config = dict(
    n_layer=12,
    d_shared_expert=64,
    activation='squared_relu',
    normalize_top_k=False,
    beta2=0.95,
    train_tokens=253900000,
    steps=7982,
)
Below are experts of layer 5 (counted from 0) of a mixture-of-experts language model. Rows are named router (the router's row for the expert), up (a neuron's input weights, with its number), down (a neuron's output weights, with its number) and show model dimensions 0-95. Each number is 500 + 25 x the weight over its row's rms, rounded and kept within 0 to 999. Numbers have three digits each.
After each expert's rows: "mostly gets" lists some tokens that are sent to it at least half of the time. This comes from a sample of Wikipedia text that the model never trained on.

# expert 1
router:488520489538473495470469488522501519513536484539504507463487456544458478527514498461505510491493549539498526529506529507487432520515470471499501500493473484519526561501503513536494478509499507489473456487532475520485462465498501532481496521508468482514446530540516518486471504509519504521
up6:542493490512478446508539481529479472506479489528526524511509500488500494469522487513497554483537497499541523544529523438477480488495503484498498531444483531490471484500522540552532510536522522461511485499531487463489517535508518464534476486466527460515495501500523481477493517511507513489
down6:489469470512512524456511451498461524502511463502510509506497508520494507464554463482509517494524474463488525490487528485486518483497477488483483513484506493488511501484488459442537510511527531502489500514507454555480544471519509464499472533507474478485524515532500493492515444430499502458
up7:554532503568481486519500461495493476474470499475504492470520430520503507521478484489511511458527506534510485547512545440512478509484512487509535503506514463508514512480506492532520554541520492495514498521524460500467503489519491523523478490521472499501497484509472512478508453498452523495
down7:473454502463532519535511466569500520504489516499475454473478502532489505506480474499500522533543524528498512501513472480507491477458544478512527477478555475518509514517539491490511473482510532547474525482521533465475498507493501482516536476481513505520537503485522465510494466544465494494
up8:496509448455498474502500510474472478508500492491476492542532534497530517535472451536454533561504518527505487508509513465545451491465479520505561539505503516487503526479496492500490501480486491488525516553492507482491491492484467493473509472527476493514467492516493505494538543496544469489
down8:481499496499496475432487457482532523466497465506487528514490508490523530469494512450507527462473530503501457505527483518510510523478515530492503526500500499495504522504519515497508472459474536471541563472516457512505447502555476495541526481508494484515516513488479499504471528549533524501
mostly gets: " Mon", " Az", " Bur", "enn", " Che", " Sch"

# expert 3
router:484508439538461509471453496530480523546485550492517489475459486486452549486486461473474495536491535529496445478515509515494481513498526500502483505501508485477527535522517516520499506540501532456518514484511491518484481482522480532526488527510495482516467500529510538474459482525492532512
up6:519499517527525497495515510512486490530474481504552526496520515450486528488488534506482518503544469485470512455519500474476477519478503526535477512455492505511488488506486553471509534519541480493494522496462509529581533515494466453499537482467506505493459487479492468479491530496494541508
down6:494490521529486494448485465495549482521494489465571514543513512490507493466499518480511447542453458517503490490532500458489528472464488467469494500504525511513498506498511493492472493489480500480468446515478522482473499518532477469486507480481502550520452516495491508497481471479489497449
up7:505490473519521484492528484487517500504494512525541542527483471463462494500516480491488517489529517513445452480469479503521477461461520517510516533516513484493518498484538511485478490542527519507476471499509508430495490544473504516504484489482492544456512522483437474529511498498500547547
down7:463512519455528509501505553501490496477528486502547525548472509443504519488526503501474513488470521548498514479477507481502497496486518498500469478510487467447491512480524516504511461467455567508503516502482531474518528493472531485470517508461464456506507504502505528505480547484505475536
up8:516515473513515536526492489521470494512501524499496527537534501513537477529526499502510519495495513510486480500463493485535505487559495505559490502524496484501546541460486508552485530540543475441501549505500518515475481522488501448495485513502530503562512475520471462501497470510497481528
down8:487460475495504510509451507490465497489538486516526504460517553527458469499494504467467485479497506534490492548477487529472484506491486471536462470523519489517500497477518485439525489516465517528528445484490505497458503496473474478485493490477488449545495524500533471499538499512492462485
mostly gets: " San", " El", " Mar", " Mal", "ul", " Le"

# expert 12
router:486477520507490458530528473472496508455464494479497499495465510471466498461488515485521517507505426525462508487492487502479508492496522490492561463489480525491499519457484500554532498503502470476513529538474487487487474543458462470516505467488469474503514473520496520454511504480472474526
up13:513480475503505500509485545461544539507499493474518477544476474511508493463508566510528497451492493527498500504523541481492519490474439528502544502512486490475520516566471504505504482507501524485544543500488466490522509515491530453481523477494532514468524473500508492522506496545525479523
down13:451487507470482504498517495497546496485516520452479510501511481525490479465505479532507511471485482509478536510526458482497512487473529521484532493525437474521514513490521528551503506506541542543492562547479489498509474524519457497471507509497491485464492481539487539522464525525513515520
up14:505475504506485435503517456479479458473485509440508515464497489486519495515499490524500497468523498529487488492491537471505483494469508519509499473521523493515512528477501492521511548501543462506496478534478499531535487474480459453516497418511473515499514469519489496490492545549498502543
down14:497480507454530464521484476484470489484517494489487473509449492517515483512502496512502471486513535529501513486537486508525516468558531480471459502498469495503463510488474481452472533499521527526461518525455500546502498505526470502477539471554491503485514480493450453482517452494493504480
up15:510504504465520465520458492515455452489519491462504494495516507481513474501508471498513488488517509529503468547514492504518517516504532526541466494504488504500465485488492531473478497506493470464535468538508504492482444492531479537531495561480496469529522463460478462467505466484468537465
down15:483455519445531491519476464500488463484511463489482501536507478502495521476507504533542493464495521457494523491550507501508497479555482498487521539549500489494499522488527473522540493477484573490473524503453468510520523526466504490500519482526503528490542498529493531486509472481479500522
mostly gets: " her", " this", " life", " it", " another", "The"

# expert 10
router:518485496543491467492467526489512492501495504448479479497522526460524539511476533515453445485465523511540496539499503504487491490503479531489477502473501495479444510486467494494484505527460431497514534470499522524506525499477513476543489487489495501536489538463471461524539481468517493494
up6:527511509496507451478499490501499502512504475536502510521479500491481542496515474486503486511451473509513488540499486527449516498523466470524505472518494511500488567449521481553513532525468501499488528519506449500500485529498525479475462540487467462481523544476521519462506487540491538473
down6:481503498517527481484495461518492526477521548506487475471479511488490484502482459579539506498467510472477523518534543497517470555528477490471502518506515521509487530471503535507486525498513502516464492539493467502506479512487491525493524493543507489445468530484560462502485487494508548506
up7:524506517523513494507500507518494487484513480476512557507476497466464567459494512484479510527482487510479539536518523515487543491503491483542471536495524489478497473495493467503464542458516511504511510476481461484499539504505485534462485487535465543472483508460488494493558452516506464516
down7:477500507510488528510499515509535521474478562512539522499494485488491553487543488498502521560471517515496491512514479543499527448437466494503496499503463527457486533508487501519551515479512482492491480477459500494532541523537508512478506504495489513475501502493467535539521530492495447516
up8:502490511510482507506548495514507498457481530499521502511505480521517507463474474474542468492538403521523519522516484520494523522492477507481513536473484470529500523489474449509489517509488496491516499563456488517497490548516486513517475487462518477495517507516442492511453517519500530518
down8:503498511487464481496475513486477498504493500456476550497506497547521502456503544478499517499474490478471514499532512472507460506442497485496514476461521506435470464488513505479457482511454462475504474488523509491496469480495531531505487523553494490512561524517511474471489468528501516468
mostly gets: " over", " un", " dis", " ex", " s", " inter"

# expert 15
router:523553490469505506516538500483508519513451486511504495506480449484466492495497475493488509498523525527546499487522512473512519487480473480501494527496519538540498472528495495519499530481502523490504488484469491541490519477507568433483523500537491522506557501473523519521574477470484483484
up13:529500489506536486462501439491467507540469521510495550464464482514543483526557493540492516473467480504521502483515540500461478469494513468497493470482511471469489482465544476507468489467507485506522483532507491475520493496499473522533489483510499486498509486478505476480523471562494453499
down13:497475500499504489529505477482493509480510496495511492547462553515535503484517534482430517515502453462504490523431510522506571514541512502475466502520471510519492524487465533497460497500478497455515491533466455506516526531511476477487527530503502503516510525497486530500503495517487510538
up14:484542478528454460563527480483475513481487491542530522512471495531503550523485553496460504516546465487471520498517515494513510451529483495489512489538482471457509517512489531509480472510481475507556475511517501513514495511523522474513528507510512509491489551507495499479475508520524546525
down14:496509510483515540503538491463488484495485500512517478509553455492498462493503480524490504498527508470558528496494540502486528489451540537486539506513530476542474539483478471528516539535482489486484450479526513523498501538506485510502458541473489498544458497474491483506498510534526513473
up15:537533508520514514496501457485509469551490486468547507493524501505589507521453510481538528448499520504489520468505492434472520472478517466514512481500515503497513522523488505483449515518508493495521555495483502511477504500497508509548476490509517498490510468506496507512553476504519472474
down15:517470524509488467489513479487523489495531480510492478562521515541479507485499507522499515516472526507522487484511508471475528486535559534485493480565472527478510472539476517510496495498440492451456515485484506484485566538488500515475515526524470489507540485482501465495525493471491505477
mostly gets: " km", " based", " ft", " mi", " age", " Stadium"

# expert 7
router:515523522520473542491512525538518522506513519530560465531503477486510482484473522515509508518509523544509482483466424502462493535461503491528499504452483558537501500536512497524495515512520542515492516464462512509496499486487490520512440514505502470481498517508457524529496488483508466510
up13:518500511520475532476544513529504449537444506499513513514454516494493485497462488487554484450505518483514516510489522519465513529511477533530495532490470463475527508521509548502480522494531519517461527471503506460497475473466507448525500513508486515464509533445500499492531471492490510500
down13:450514506524551453541435448456509524498476515512474526469470466533481505513474483507531491525530466505490538507506514480466500490496500518521517488499492481441509503498483497523491487493518473476535505495502519482522527561523488477522498504451517499481488492504517503508479520560479519484
up14:554517485530529494558469476489490480439516508470507503525467496473493492508505514517463467550512459521503518537476498480500525518483491535471552522500502473515497497520466539468484523525526504503504532468499516523542490511492501535496463497510505491455461521479523490490528522556509492498
down14:458496540523542521545515488506497519488480477444477498478503524487479503477508459437468539493541484508468494513493517473496528512495483461468485467468517508522530472495507493505513506477466521486500439481495460503484512482527554491528512513505505525498507469506487493559472480519494508541
up15:549475447507503472489509458505489512493466486510488534486506541502464499492522490505479453511512497504510487524496523519498490510529446488515493502488496539503488507448509495529524522498505493475487465509506468480446542565540443473463523471474506486491509519483494504491470466529491537539
down15:510469477472548506527446506490469492534473531493504442526487469505477492512510513505505493477521537465538544512531521507529496514515531456489496522513510522517481538492485490498512522474482496524453488491460466463498500498513503531453509492525474495461523482558459470521506488493492541519
mostly gets: " ·", " Democratic", " Republican", " USA", " ENG", " DF"

# expert 6
router:503505515444542525511530484492477497545471474510498517511528481493481526473540512525565481456495507452515474547507495507498510490501492489529491499530502523501520537526489463480515489478497534492515472505508453500551521529518520476456527487533509539480523511527509490497460528534513544496
up6:517482480466547514503522465471451498489452511479501506530435461538490522540507476509469518496474496480505486501485463501468494502486502480484476481504487490510488504497500466499502492481526470496466468558482453539508473515484484505487518454486497498432479447518498521479522521519489473473
down6:522489506513528508466517478433489512508509503532527495494523500520526479473497488494463462525466476509509499473498498490518505456491526485481466486481494460511463520471497519480526480505549455466541507470455437503498465502544498499525493525501536503564511512476484500517512486511459474475
up7:522481473517505504530443463460479490506510450473529536530486522529487508502540543485491478494492462508499509553477483511501503488486456497496493470480504526499501519496467514493546502480512491455462465562512489500504451480546492511482497515493503541552476506463483496525497534513495525499
down7:502505505501499514496567512506516538513458494551466477473494489501538514528482496544527566495512467476528479453524518522505472550542485466519536522507498497464501493520517493491482491481567499512495513471469522504500549502484499505487472490519519482522493528497511452527504531487482475495
up8:503532531528463503498501509480495513494529542530529480522517500516475542553480484513504493507508461510535497545500478468491477532486505508512486527500457457490507511454496499493551464491510502471456535467490516517517516490537481540510463498449481503541486502476491509477461537541490507461
down8:509510505542473512459542499499501512502442486489501466488543513466513460508538515505526521517481523538501462463478491496499495521459493508515530514493531513476514491513484560552450492546452490513555506514495489521506506471471504509537513501446528493462478494481495501484491505471488514486
mostly gets: " =\n\n", ")", " \"", "===\n", " ===\n", " MPC"

# expert 5
router:506533476581436487472491529487490511458449492529491475463510496513457513522482519509514466540508539476474506551480553510508471534501507518502511514521486478480513472503518490504478506504520490522510504491522513510496458486503484524490477484492488530486484463514535495451481540534506504474
up6:510551484503509504506526500526506501505488478486550496509506506477457476515481514525477514488482523526545518519479477481448503488496473505476505518536496468504511564492497542475524528498544485531553504526531500519504478521501514442526497525504484450497463498531473481464532533509487448505
down6:485559478527514476531464482486491494504481530514512499469502498546482529552542496548503523469511466498501503484502501527483493473524497510523501539503449529492470512463497475492522510479510519484488528533497490499524468462487474491528541487537487450474486466462454520527507512528453483504
up7:487516495514535508507489511542465506451495487455520505546518498497477514534489506524517478494510449556467489484506471496510501510494487481479524486467516483525480506529506566499498505524520510428499494464500511474513523505512510471494453464478507521475499507542515501466568499517470519535
down7:420449489499517508511499535509509476475535486515507467506461532461501542501513538511498481498501497530496503530483476498531495464495483493504487443526514497469484518514529492566488522496463542472486478549496468526506530486499499476470473523520494517505533509519491487537512480455487520498
up8:498504494493525524515492494503493512480495489508521490480493478462544473494510471484508521495532474504484509516504495489464450491499510469494506497486534559559527502473504504535454500484515536479487470586517489465498435517513461534536514525519478516521516520460515492484497478553499515494
down8:492520486510508490532483498510514495515521503475470499475535537511521488491520509445528534503524485468447470518496513456464544472552490442517520482482480520520486514529526558481487515498504480490467506512522496490485502431501505516504485474505462499503482457473475538527460494496537494515
mostly gets: " st", " re", " con", " Ar", " ex", " pre"

# expert 4
router:487463481452470523490527467473518482491523493487506505474495464484538510492526529478509495466506491478475464483493472490509493486495505519501487541515505487536462505456500519463533488483517466444507484513471502480529506501443485518432504555458504470475499512466509522532501489494457467485
up13:484511493498466479470507507497470471487499505512547495484540464477479464471529519519502499521488486511483498493507521488504483500525513474490501492519517477478527484468527531530494490554466460493527502474536485499439476568492499508539518491545536488470511487492505527499515494505477470589
down13:518518487508481551523493477503519515488488538501497535508517490561500485498505474485516441466536534424462529482521504491497471529515503478502481497495491518483506469562531521531468481520509507515527547490544504531500505477522503481528460507546489531501473481531492496511491528500491498474
up14:499561460493473453464498522441466489543496563502500545513450529482510503537495521501475500521511531550508537485469497523510471492475542494506519539533544500502533492517477477506506520471487494477496487485468481480492497499507466482518470523525488470514485508483519501468487471506510504510
down14:450510464509520477443503522463523507455501531448535547460498467494496482506519479511475490475520505497493501443467455527498504490490486498520505539499526483500487472491487521510463496510546494493525533529490481481473508524456517530502477519466526497457483541518461472503505506512479475489
up15:502477435481461493490488479478481501503466502507505482521487482448489503508492527564483480466439480507492509529493489489484523532516491466471514494490458458491489464470468504490514525480493521516503459481500490498517509542496521514544496441482515500510466519484511435487512458521518509523
down15:557491541541478546463529472509514477527501481505533486505540506499498467500489459503524513479491524488506479487511511485473516557492483490458460505530515475484519493532500511541473471499500501469488497470494508507486408485509480522466482529506506494506478448536543501491492509518506520504
mostly gets: "20", "19", "_{", " (", "18", " century"